config = dict(
    d_shared_expert=128,
    moe_layers=[0, 1, 2, 3, 4, 5, 6, 7],
    router_score='softmax',
    init='normal',
    schedule='wsd',
    batch_tokens=[131072, 262144],
)
Below are experts of layer 5 (counted from 0) of a mixture-of-experts language model. Rows are named router (the router's row for the expert), down (a neuron's output weights, with its number) and show model dimensions 128-191. Each number is 500 + 25 x the weight over its row's rms, rounded and kept within 0 to 999. Numbers have three digits each.
After each expert's rows: "raises" lists some tokens whose logits its average output raises strongly, later layers aside. This comes from a sample of Wikipedia text that the model never trained on.

# expert 60
router:507515508482452462512519507466506486515486509493443476489529478473476501497484470489489471481516517481513525488553489483499550569474511484493441527506515542499469519464474492507467446470541475
down0:510508489495507480481485492507519509498512498457521486476531457478495522492544479498461500479496496510480524501531553491530545531503507487474469467457506488509533470496529464473448464493515515
down1:537514525498507484435461497480476534515515465514476523492486522481459501502502478514505532502530485477521482501522473498507528519510507498475488534496493487539516509489484490480490485518517460
down2:544503523499487465501443490537550510502508522492550494499477497513530413525514465496500511510525503504526500522556537575442507493494472525476506517514462534525528504510522480514486532515503523
raises: "Note", "And", "Ho", "AR", "Pa", "41"

# expert 45
router:507549482479429476532509533466514532513467507492503476454497473476524510484520501529456506468522512467510514535542511467519505539505515507498481520510482512529451510493494517508487521463546493
down0:492527523513431491507475499484499514547527493499511497500440534407497490530492514510504532485482463484522515511479492484526511523495494469494470514478462523508497499493500493490471503533518526
down1:494500498500480499477518493558558478523506477478508503522479527515490463507515505483498487497502507494475483490474498485515513448510472449521533515529515493464453498533512503535490446507504509
down2:493498500516503489462485524475542502512515492508512490535469468501528468484500471511433474450488498492500520477516500477495494525493481510551482476489475518478527487515529519533514481501494485
raises: "life", " Genre", " Origin", " history", " Time"

# expert 34
router:516504470476464465540525509472548480545496477514478476475470483485465503465460515517497497517524497453563462518546492475494483530469489495505508561515487556499491503448463505472451509439487483
down0:525447486504502503460499500501472524455519530522485461491528481519492498459527519479470494504491507518521492471506535504507506516494467520462486540520530491494471533516450506519514499466477500
down1:513548526526487514485487488502484474557495490526493509499464497499501503509477496477478515491489506515544504499536553502546470496510499472485485438506498513537519478451457526484535511529513481
down2:541484472480494485457484530485515478481490482491547495457506485488511435478493501502494458512446487518537499516537497537461500468472478530489485529524506542500469485501496560504525519517483535
raises: "rup", "duc", "fu", "cur", "ru", "mas"

# expert 19
router:497486505444476480518492539460534453531492508484518495500511508486503467435537509547498503475524510502574511524514492480467503504447514481463479508543482506498492540481476510514512498488523458
down0:485505482538521490548482493511472497474506493538502508498530513479498524516506531468533502488519515494532507521453443480493484516508501466518467488533494456547510490483516524518485520505510512
down1:481500503522496511538511511479547448480495539529557461500497494518506497491525492485503502501480482505503505535514509490521484491484495491518493480520492530514456468540495521505463479511559500
down2:505499466522511489484521489458511493523496503501528505484517523483508581491493507522513498528468503522513521545492480503485477483531491454471513504502502488495486515473527481511510505498504506
raises: " ", " include", " a"

# expert 61
router:533521439503497396512482524509511478484508508485513489459494494479486502482497505524475446519508459477487502548533467484471513506482526512509470518548558483544487508485452507499494483487514488
down0:522493500476545484507511587517505456522523538492494466512493505496524492507509466444483498528499522492511511519504507478502481450521467486544431452498447483514539525503477500509492511440498485
down1:468493479491459496472547517497543498482530461483557536488487493534491521462523460508480507497469529540461524527558463486506483526509484522493474453488516486503536513515518490482478493453518533
down2:487519450527479511499519505522500490485504486496498475503503498494534471516463511515460506446539480435477517489472508525484469518509506548528502484508490519470518494484538556485538504451510478
raises: "\n", " (", " and", ",", " for"

# expert 18
router:511513503481464461525512505484541486536462537498522510464460484461538490477488495531483451482507519511487524536518446471502551555477533461503463513536527496493483524503467495514497476476511477
down0:443487510492500473500490460460500500496498531503505527513498458453516448524455476494509467500512526514517508495474504448461529495486484516526489485486481485520465522533509518466512520491453505
down1:510525550523501518520523518523534450503479451505476495486520480440513496487512464441488494485491494494523514482520550504489488477489471531525505470514506518505461475481481479495461506495533476
down2:447549498476451502469536477490555492533451501512517501495462487461488511516454515471522472473473493509490497449427418493494549502490498499499510523499462491503509505491519511501528440469516487
raises: " ", " Mar", "men", "mar", " of"

# expert 0
router:508519480476490473514534506487553462534499463467524463497484493457501473481503502500481502467551509513567504508521493497473499502464473473501479500531528488497461507480464496517475526479508457
down0:477510468495504484492475506514551508507498492483515481484514483524475473501507498496485490491506467511531520500547521523511521499539538497492455498505496499529506501492476495546489496480549512
down1:475464551459487496481457532501535451518538519504531506512501547509525467458519490500496485504506509509511505510527537536508452502501526480486494518550501519526506433534494499486532548494490490
down2:507492477499496477514524472490522505523514489479487520506508504462499545528512470454523540501544521470512503490521527532483476504482535470524464483548511492489509467517484466538502482512510505
raises: " both", " all", " it", " each", " as", " more"

# expert 54
router:537539512495479471567521515484584462493488497503509514479536515492465515450497465536458480492525502494499500521507470498484512525483527505473478517495481534547484544476473517491494509461512493
down0:510519519497480501511498502528485524505490502477523503501468515507498460466506518549476515474549507496507480487505521490516486545497516483467448488473491506531524471508476461559504495542487498
down1:535526507447499468529524451524531525536518485510465509475490540499463508527498545478488457509474515557494500458499481466487497481527523491475502500510475499425488493477488521476467466504449515
down2:489456462480542451485521506522493464500482539476566502522482511469508470454503512472490472528486509499488457484482498470482525486500508531518547455463547492493481501477515461478492481468512509
raises: " particular", " the", " order", " his", " their", " turn"

# expert 20
router:555517441473490453516501517494503474519485512521513472448501479478490510467499506500484464504541468495509501527528495503466550531458512502535443530513521489492495496492487520486445489491474502
down0:500531492493487504496526484528519461550469461465439519488447463508510507463511504504481494506478480489486515523474534505449515505489474519485463510462520528488519484497543523471514475513479444
down1:516524531487550490516449510532489543507512454553488500499459504521533486534529490534458496476461528491499521540484458512496474495504519506479486547517478505507535506453509504484478522525529503
down2:480491513498488543509539534446487460476492505511527484567552524541494477505468497539523472515544531488499496499545455515496531498500508522489528501508475507512504582483490492494502470504517468
raises: " from", " with", " to", " and", ";", ","

# expert 56
router:499511455429475461526542523476527501509459508514486493499520510448565499467495501539450490497542508485545510566504496483504522534471510479501497510530482511490477535502505522510496487487484478
down0:516503519503460483481471482458516493521490530545501505485511491482499515487505514532526492491543491513474527520474473487515491542543452491528514504505526461467503533490506468520524500469483519
down1:522543550509526507528510508469534446511518510485536506499502505478510515524478543543459503530517495514563454506478487493542475460503494512526465518541545535523490480508519508515489449444521497
down2:513477489473471442507531555478470489475524531503516479520497468512506519499507518487472511511525451499488526491520491498495480487487503522550528548495486503511506452492496510456471477540513540
raises: "-", "|", " ", "==", "Source", "—"

# expert 32
router:505497486471471483494484565498528458543487491502471492477508491463503508495517522507490499487513475497528493502528493518471498522445502534477483531545519511513517509469475490489451552492475434
down0:466484500491498493516494489500545499495516499468539432554499489499493524461522503537480487514492476488557524473479495464506459465524536465510490460519505500521465525529484504510526502490536505
down1:473494518473508536532516520492495499488455522502486446528536476484478515508470447508498493514510489514511513531515507483466529479504496470436551504496477523470553468533468495435510495455508481
down2:493505513477513505501534523504522476460533483457504482510501496484511526510475507472524540467488500575461478515452532481511481445466507443516482492532510490477523519529480538492512491491500519
raises: " the", " that", " its", "s", "ed", " it"

# expert 2
router:492513521482467472545511534439550450506505466474514496494505478502491490463491498515473519486541456514552501516514466444512497501483520498499503542524501507510489519488508483537520523491522463
down0:507498494523518535514529505537503527489539536518431486491501531526451509452481464503476460490486485514431483476518490511491507495520517534505438494496492524442485477481501515509501514478505508
down1:505491525506456481472494520494448496484531536466496515476493504506483457533506507519476467495500528520515488521464487443501497512475524519556480502490483472483470537466501501536526499544493531
down2:498473508540510476490495501465456480557493497493516462539483488465512511486514522477557495501501476485478497508436470525511508460530489513525530521504519480489476474496507501469483540495465505
raises: " the", " their", " his", " a", " its", " her"

# expert 9
router:530514498482488461523522492464513511525466496545493484473494453494483485471468522540492487477526500446510482539517490505479510523437528489512493516519494504485511515444477494472467484455508502
down0:510460508531504516474494504494468485497516461529505477522524538518558461506506499480479455518548466480521480480510503498512473509501518486505491458470523469514550492483472499518498476561527510
down1:519498498521535499515491473530470444496473452514501445491478544478539507512465509526546502496515525500496522513505497531490497525553488508505503460547529476515482512535526513517492537515487504
down2:540461532511505437535481499524483503470481510472465512528506474553565516532473508493509494505524523504504534539502513490506527482494463518514488494484553526526496522470504552485513518478492498
raises: "sta", "lu", "amp", "az", "bul", "bol"

# expert 13
router:517506503504443484482484515485526489495489476496522494459485498492478509485481462507475491503510482501499527550502454432517511531489534500490488526526507505495485539470507548516499459447505489
down18:482490486492485505521539512486528490490552512506453472478513484508491449503504499550467511527516478516533480483558533515502528528476529501506470478497511507525473518499487493517452498502537473
down19:549499539534509501499484495509507440507498506490478477436531507477518533514494521458509485495486503472521510519487502503512523510525498482491499481476508494520533517483450513489535500516494512
down20:503518472517506528508510501492463497497541506497512494499467478474532503472530479475491516467484539520504498520492507479454521491512555510494485482504506506520492511491519518511505474500503514
raises: " about", " that", " their"

# expert 39
router:553511490482473498524524511475488507492469482479499477496461496497512460498509502522477487514507499485528496532505469489467546524490562470500468521495547489515486518502487535516443481443511495
down0:525526518495466501487526542522499502465507491541493504475516491549470476525537540508495516531472521502503519476472500484533505515508500460497525535500525524438492524526496505524486515498484498
down1:508551489495476478513513505508493475531513534499482492501518458494513482492521500485485491472502502447502501539448490516479508518501497494456500484535517472484529452507493533521511511484502513
down2:471475508528464488494525481520507513508505486525486510463464499490528496526470472466482509537469510522440566461472476483478515507507496501521496506506479496504490532471524536487518496477465518
raises: " including", " with", " while", " which", " and", " along"

# expert 24
router:547495474456445474500492577495520494520474468494500470503510483476497474473490481516492486497517499495504500546493475470514501526449546476510493504516541498488433527512506510499501490468520499
down0:490473488463523537566525516536474495503536489525537477506522487467486487470557516516554509511542503525563498486521525499508503493532471483472491488509527508511447466485479498494510460507478497
down1:498537466492480525567507543569518502498535513539508517493470513497527502492491504452551480466491510486481480505499455485464469439487504520466523508505496436464483493484535545498512497519488467
down2:518484515478515478469513517492543517465486480460518514498470492516487474515505531463477489485482511449499481525506501491480516494498476485485493502511488500501511478455497496560486495513535527
raises: "/", "−", " and", " &", "–19", "-17"

# expert 36
router:502484491453467493496550510504517509515474457506480506475465450447534486478484481515485503505501479506520509541508482468507534518475497513498495494511522530474444538464497483527506499494522507
down0:465477503478503473474543499495495482531477516452493480450500488471494475497554476459505452482544529503481538469509521468440517498500507491503489496483439495484507503468508474547492520518500545
down1:485480481545488518493539483492481521476494474539552488496514509492461449507516492482485484463496463489492516510489540486579473516471521494542519509502465520441500535513487536500545507546494487
down2:470496520524461441523530539470502525483486503519464519487499470469465488526528473458508458524480502496482507460507486486480477445502520549486463456478503509495460511476486522530503473474486486
raises: "\n", ",", ".", " ", " and", " which"

# expert 10
router:522500481475488454507516538514494488495477473501501490478483496456506493492482504544477481511506501473524488522516464488510544522475533505521475511498556505512460530497474506511515493495523496
down4:455522521496451485504446503492507488488516470525539497534535519515542524508510490477533513542507471512440559503508553511486501553484518481496503459502486505521486538476512511535537502507537505
down5:484503492517513513502485456531494514497512463552503529522519484513505493491529492471495518490525462472480546489495451476486484494498498438519504543447544492502504533481518520496461487496474537
down6:457452506523512506497491473537498484461491536439535492489460519498506481513498537525486462498484506475544494549485492507532485542534502477527433485521515448515481510497496531524525522514483528
raises: ";", ",", "\n", ".", " as", ":"

# expert 59
router:516548491451461473554511494473525528550462500508474469469514490514539482480513520516471515493528500447526510531543491484493515525505498502510458504509507514502478517478486571530472526483496501
down0:522495491545481475520516503490498499506447490493478530485455535522528548505467530474496487469541523506542500466514482547462470498523477525510521487519458505520517511495490462534519517496518514
down1:446507480522492514508468525517500513523518500469487524494493455500491520504496497508532479491528484522485480482501494505540445529491499521514507484565442519517490477541565514492504488487542489
down2:526493511499501496530518520485548512449519483467547484524508454494444518489510505499480505520537499486508507485500501535468478509427505503481515534507497496483493526485516499510500518490493503
raises: "===", "==", "In", "The", "====", "A"

# expert 48
router:493508492471399464540501510435508523545486509487476503499475492451527476475479489509466475487516429461503506556510493475476533502443491486498467485526515510521454551481468483516487493481500475
down0:505479441487511490491522506504494523567537486477496473457502543514500479492509540504515470498466551488550521473519483492476513509456484504508509497494511516456488495501542523501492486486485484
down1:485554472513514535505510506472495481477473497507509462493461515467467509478520530487523477485553502481494493467473493505563524510488544515498460513545470508482520513482517499495467546509524508
down2:453472528487526550536494486479512527490458504497511499503505475527526532493540506534537544515497524474482468487504477513536470514523541479499503483501527491509454465494481558539496451485503510
raises: "D", "S", "ad", "P"

# expert 14
router:542507472471433463497522538491526498488522479479511454500497490453509494479476492515478501486508500503514483555524482439510517535486504505507488497524525517504460495488503505513486470494514458
down0:496509518487499546492505508447471513495483508548509503513476529503455555504464482515506481515507550531488516512466523529478485534466518524494467523518511524476512529488507454505531456507519514
down1:474527527506476490525475480474472489504481523544503454472458498498484490510487476502498507520472492510493541530497476450517518499536498491542492540483462536434479530486529542536528440491482489
down2:524463488516492504477482469489496508462479518513486480468512520442495496513479504477481531474499488469504533536459481499498548514457522456542478522524481457477472541510493478517502485500550532
raises: "]", "pes", "pha", "sec"